Weights of a small mixture-of-experts language model, trained from scratch on English Wikipedia.
Size: 12 layers, width 96.
Experts: 256 experts in each of 7 layers, 64 squared ReLU neurons an expert, 4 picks a token.
Training: a variant of SOAP for the experts, 6147 steps.
Below are experts of layer 6 (counted from 0) of a mixture-of-experts language model. Rows are named router (the router's row for the expert), up (a neuron's input weights, with its number), down (a neuron's output weights, with its number) and show model dimensions 0-95. Each number is 128 + 24 x the weight over its row's rms, rounded and kept within 0 to 255. Numbers have three digits each.
After each expert's rows: "gets" lists some tokens that make up at least twice as much of what it gets as of all text; "comes before" lists some tokens at least twice as common just after its tokens as in all text. This comes from a sample of Wikipedia text that the model never trained on. Tokens count by the router's weight.

# expert 188
router:104102104114153096150162156116117129123143120133159140113098123152140109164147097149147093075099101137117108124129124161167118142108136118132142130091121112099140121142120107133124095164100111159135092085137171125064136149179160195122120132123181122118089121106111126140126126120120116139
up0:158140139094089100091143104161153160108163126155157135101165129125106116116152106147115153122103126161078136122125128134091116148145092080153145161088181185128145080113122138103113135141096125139147184122117149101120135133133131133105110106151142112142112134144154126133131142180150151125
down0:118128147148138145102131128111155116165119121092125155113134131108101127148108127131115137125107134105173121106156115165111139135142175112122155106158151141126146147146084136132158106076118121130153120115127095164137104116146129119191118120062092124101185157092100126109102111151094098085
gets: "ation", "s", "tion", "ers", "es", "ations"
comes before: ", ", ". ", "==", ".", "\n", "\n\n"

# expert 117
router:154119125128137101159151174127129142147133111136138116109109119151122132119134104149140133086081099152162102138153117154165112107125130104142097114094144148106131117144089121107122115169122107130110095122135185119090157113156153168123181099165137089114112188114101110133078117092112126137
up0:136110084127145111067129119104119084115176118152113123115099135151152088146131074119131133119115087130123173108121132128114113149141116123096083095109103103085152141102125107124112116140084168191157171102120137127118139114127119143102136106171123107150128125120141149122117107146138173122
down0:112149170131108127131116129121111153143123152161129130109119089129099116102129139131073132108157149080125137130130097116161139149122144145129110123135086140183132131126115151124131052088125119095127125126121106203173146103128118127145175102141114143126165176117134130136137131116135070131
gets: "a", "ia", "i", "o", "an", "States"
comes before: ", ", ". ", "\n", "'", ".", "; "

# expert 145
router:147119141106126110134131152140126109119125102128104131141111103147139134104178110111132138090122098127159119110155133169158122110141125143151073087083156087102137124116116121104148098145084102123108119097113149114077171138162117144121160100149149105134110155097097103178098095101110132168
up0:134136154134126133147151126154148149104121116170122154144131141159185078146096104095157121109146096122133158158122101185132138142130139142121141145146167145093141164127141080102113129120141124103117138147123107154149138089083151180152126187080119149155129120132110159145109144122111155129
down0:119162081148147097111105116135145115113176157108115137115181120121124131141120156102099096168143136137127130139118113134115145112145146136112122129106153115121082084102162136138108120139134154149072099166124096119082132144130093105176167131083109108148175106132186125107141137145112125135
gets: "a ", "the ", "–", "This ", "this ", "."
comes before: "| ", "\"", "1 ", "new ", "0 ", "1"

# expert 135
router:101148155119142125126150190127132094113141126122148102103100140142132109102168114122120106123117103147144134172145134138155129140148129110139072106056152100094098106157110106146123125143134075127148113117155151137118119125168166128102169097168161125125112111100109116138065137121125144134
up0:095114151110134124129145143170166153139129094149127139123098109106069117135150140143149144133077100121144120117157092129093112129085158114143064140171115147111114087135111099088122156111133117089156124110121186114153118121136105121100150115110135116134158076127108108099140100112140117112
down0:082171110096110108160137138111111121116107156043139131081196098104102172122105149118144124109119107133119121140126107135140119157129110117107155094137116144164144149152139128182104124114145159120153090133112166135119152111124102106163146146128144125135151133129120114148138104113092160129
gets: " ", "% ", "0 ", ") ", "1 ", "— "
comes before: "| ", "|", "hold ", "Labor ", "gain ", "votes "

# expert 147
router:103115124105150094133155189142134089103118107118089133144102122140125119143153126149137113124130117134171160121158129141132131078143122143161111148098148090107137114128146087110145061148145113148132100134130141074113135097141155137114134140114146140120068128080190122137121133118085137149
up0:088100145123128124125160115133126132156131140151133104108116137120141131147172140120141148125138128066090133098100105145126167174142150106085140099172114118129140125165090097132079102138152149162156152155100112156128118139149062120128139162117138121143145102137133118161152165131075119115
down0:102128146152122155084117127136119144175098089143090134119098102110121158139118157134086078082120114144145138135164183136128108121139074109133120152117109168167070137088135141100129149092125100133128142121118143137125131112112129119175124113103099141123119144147103143098099133130155082125
gets: "on ", "in ", "of ", "from ", "On ", "at "
comes before: "the ", "a ", "his ", "their ", "November ", "January "

# expert 44
router:126130151074135088127145142138150112156125116101133105107113096136120118143150109162166080127133128181150127130106099176127110101114144152124123103089170100129144146143087118081097125147105148135098084137139109150114118147169111163123139151147176087130118130098144128136111092131120135174
up0:139113076113095121160128115199142102128108145127133112128130096147135117102104100133098128110164090077089124079129118101131097149127139141127137124147132158123109105118120132102115118156156092115137107118102121149183085151121086139110117151150188155133115106141136129123083089129136131136
down0:102113145121068120184130082092114184123081119101120138134121111113119154101148109079129140114109111113120186121101126134119092161143087110158137164075119117114133162128134133130080157165136101146130133146102149102139094121132135141115103142104136118123147158129150140136143122121094103135
gets: "such ", "well ", "known ", "n", "only ", "long "
comes before: "as ", "t ", "s", "ted ", "'", "t"

# expert 24
router:121095085142146100120139142124143120128145113161121121131117124144121083113150095117164094102115101140118107107145127165184130143115172143144084135093112133125142096098098097100127107132107161122138096093147173105119130131137187202106147096121175124109115135149115109151121131114124110139
up10:124114143121147113084173115131081150121160109165112133119103159090078161140153146143167142164124112111084121090124101195150143116118150170122119163094140109118132129091148123145101097096107156099122109096141123110116124121140131135115165121102167128147113138152157104122133144098144124151
down10:098084137129122127081154129113169139132119135137098142132156156158118135059127108099160117138141103088158133171124133089124106097099117140111148168132116124138128105164117136081136150138152166116100183112099096160114123152140122124121089127123124128118179125112131140092098160141139138157
gets: "ation", "ing", "Born", "Country", "ity", "er"
comes before: ": ", "\n", ", ", "==", "===", ". "

# expert 92
router:126141140117132083141139145145130109126139111107090110135120100143146147142171104119130135118124112136129128129158147158132113097136113158159082100071140111107123117137141118109140106139101096111091110094134139075093186144159141141121157102127165081143113145076119084167122107095097118163
up0:102101149135149132129146127124142129137135156167096116155152124153139072089114127142102108130137130155131115146139107137109131111149162151115148137167154131065112102116143111150169086129139147125099124134150116175126142113129142077154123134103201127140158137117147105164104110102114177084
down0:120136176149130142126118115170115129114171130119107129089101149103134147157123112136133144168148093121136134079130135113117126076115089098106072131114098102126098139159163136111117134092190134130120150160125099144136113123099127099121175111122111140123101148157098179131114134152144112173
gets: "on ", "to ", "at ", "in ", "from ", "by "
comes before: "the ", "a ", "be ", "1 ", "their ", "', "

# expert 200
router:114108120151150130155148142149123089142143083148115111095103161137109109115138120146160110136086136147130145121137107147124141127146117152165083087085165078082109124099144130075137102117125090151104126110144155111146122109135161153090111135129170116155102175120136114146157087097111131117
up0:106141151149102104114072107081115133155108128143126148099136185168098138167129161140143123132156105091127135126128128168112119111125140126139110096120192149190159124091112086107138103113130114134120144105117108100104153131138130112121085134127127108144121127136139125125126146151132206119
down0:121109136105158148093127128139131107085133120095092128149099103142147088096091140114083127173093102105127164143114140160091139108151092154132125203155103127085138146137112134149111139139128093098103107181093164159156143119146128119128131146150125156139148122113134123133117150158126122101
gets: "at ", "of ", "for ", "in ", "with ", "At "
comes before: "the ", "a ", "least ", "his ", "this ", "an "

# expert 123
router:117141129109140097128134155127136095124125121105103111125098099140130111110172123141167151096133114168140137098142137139129109114113156154150078088099141087106143140116110098116147102147119095135108092117136135096096208143152165144129171111138160106155144154120114105166105100103098154151
up0:108115085099149089121179135140150096124126135122135125089145149162110148174166115120125117134097111118141102125134107123124139105155171110068138129127099086085170125140145152149110137117152143151121103201129150137141123125135104164114142127148099101110152143110087105095130115126171119135
down0:141140147100171158098200106173119111120128094163124162098103146101131115155138133116154089157097110131137133135156090189150122131107136119164125113153117136104156124150110128119178124149164125162128129159093191124125141138122143115132150140126116110153120123129089093131130153143108140112
gets: "the ", ") ", "\" ", "\n\n", "0 ", "6 "
comes before: "| ", "(", "and ", "– ", "===", "="

# expert 12
router:108100125111139100158160126118139106141126119128128135122135119132124112135151123096183083116145096137111127162130098151154108130117110104131090105122131108052097125154116112059150126114095087155119132114106139094132161152126116186106153140149136104147132120091152073157104109109120138125
up1:155123122161152149125122156167141129129138119109113128103117088114141116133103096118158137110112127149128137144108129160159118153108069127118089064158105132160117050106130125134176136127108130148138129137133153099098113181152107152095149151124152121174153152120166135114136093107142116118
down1:126122153106136134100075145092130112119148081176165136123160123142134108148147100164119113159115144172136119138104152138139118127155137137124131123136151077157142141106145137137144199157115148147114178115161166148124160129095156145104102109100133147157099142124139131176131118155159097127
gets: "| ", "(", "N ", ",", ": ", "°"
comes before: "1", "2", "0", "3", "4", "12"

# expert 70
router:121128158130108101138145150127145116105132128107133133128102092153155139148165108107140142113136113181163125124147105143140120111161143139149081109067166113107115125164119086122125098150095074121112116094128141092101141171143135146102150092148142097118112151077111131149112113088113144174
up15:134114139166141133144148170134134131169100092145131140085156145104131131146131154083149112109129155150163092118164156137151170119057117129106062151136127154125108162163104134123151119120097104111123123127127134117176110133150172138145133144130148129141134150125109133143082116108159122172
down15:129143152095128103112118120119094140085089101094141105127167096137120179154139114139138100166124123117118105136145146103105118145149136108166153104140138132104166081076137087152126131111146146135109118120062117134154131148148123089081144139156135122123172109161092145113156120121085128117
gets: "he ", "He ", "who ", "they ", "m ", "she "
comes before: "| ", "was ", "(", "were ", "is ", "had "

# expert 194
router:132132148122135102148138164146119126124144124137134104125083096146144143119162088127148131092103085128161110114151138149160122109140147148147091091083157099117142135151112136098121098128116115139125085090139148100092159135174135142099168094145148103145086157096116099177115113112108141174
up0:133131121157125152144159142138130133103160165137124113124145121154107104102159145120089106145121132153123143129141090147108135160078127160117142124086075146164107127086092142123159142175169112134083138115085168154119129104134160128102145131117138143163159129158104192123113121124136142165
down0:112109071142125109149118109141154122128134096148148163172131131140129129169124116116108140149115122115131097130147167142192128108090142128087129159070136152135169117118100105144132137105122141127122140145140127109130153111186154130114136192149201122122125115144127157151137098093128135140
gets: "ing", "ed", "er", "°", "s", "%"
comes before: ", ", ". ", "; ", ".", ") ", "\n"

# expert 221
router:130122143118137103144137163147125109118116124130126129132099090142142139117171101120134141082126107156150120126155121145149118115127129136151081075080171084107130150146117127093125101135092106119106110090137149090086176126157114147120168090148151104122114161089111097174123102113106145160
up0:112122109110124183094164154119093141113155116120145119125077132145143094143092144127158104151152120127105122136143163130138114098106104141116127089074130116110083159109165116143115158154110109141134134105132146131154125125123084097147126148126159138143164102150163189109123108108132181094
down0:110124122137120092155093159090155134161159114099122153100120152141079120173142113157150102150128132134141146131140117133153123102110158122117110147141127107115162123177175127191135137124182120154141107145096136147138129118114129108137116165088096152126091138156143102089102109141168107160
gets: ")", "% ", "|", " ", "°", "\" "
comes before: "| ", "|", "\n", "and ", "N ", "("

# expert 225
router:138154119126133107141139176140128123115155117123144122106119105159144112095139106120156102093106097120137102118160116144189101113119127121146119119082148109092159127123087133114102074137136116146122085091147172109081106142162158179107140092131152129125085149130125095152127119111095135160
up0:087097111131114133121171143103186109110119122141100136107136125112120089114134118088109134123135125197124128132132101162142094136146070172138109104144140090105129140104093116113109111142111126118142114103092122159140119118168152143109147092099148157115140120109071101155124083125096138131
down0:142126090064135110142134144112102132135150132095145111135086136157137116113148148176133109118125104088131139164142189150129150143141147086140123054122118179125147127107122130110131112135136141105069131152143129118083117114131139136120131138103114099119169111140134096091125167139138174129
gets: "es", "s", "ing", "ation", "e", "ers"
comes before: ", ", ". ", ".", "\n", "; ", ") "

# expert 57
router:107164127123157091129128156090135127118153123114118146122087125122115116146171138132178130053152108158150126135160134143130117155139149157137096128106152107100111164146105091108154137149146101165125082121113133117096175139143148162160122140158160135105133162118128087132071119114136124118
up22:100183131060139141122131146154150135137135162156121142163095167156122125129104128124121133120115121114145131102165107169118143179159126164112147126141150097124096135136131110090146134142118137147148135086093141093144133125147102182118065140141096127118125109162117083122136133087137120098
down22:133123091129130094100127105124142110137137104125129120126170121135137103115187130082125145143083141141126139127130137082109163138129094177137096122140164088162116161080171155119144140145156104114124122141127123066127107137145103118121136156172144118155072101140128107137164143132124114082
gets: ") ", "\" ", "), ", "\n", ")", "\", "
comes before: "| ", "(", "- ", "|", "is ", "and "

# expert 171
router:137119103089120112184145132124126117134132102104146170101111131177149111112151119126139126117097106130116120143109135136165110155110125094186104087134129097096145119082087135086124102153117148136121088125140164100094144158143133196128153100114180136103102153135131146138111124116137140141
up0:139130159128130135141153149136145087101128082154165111176128143158168135101101105157113112152141107122103161092175135095121136105142134109139107146122134164146131144098140126188121136150145149105161145152129125123108105149091138135149160121195124100130188137116144077126127121133141102134
down0:148114153081136132127152080149162132133140139170150126088137142120125148151148095104121160158112160102112121124111097167133151145140111127078128121107127161113131135173133098168130130169119142117098147164126098100147112124105128146124119139170108127167118133068119122110072117119173095133
gets: "0", "9", "5", "4", "3", "6"
comes before: ", ", "–", ")", ". ", ") ", "."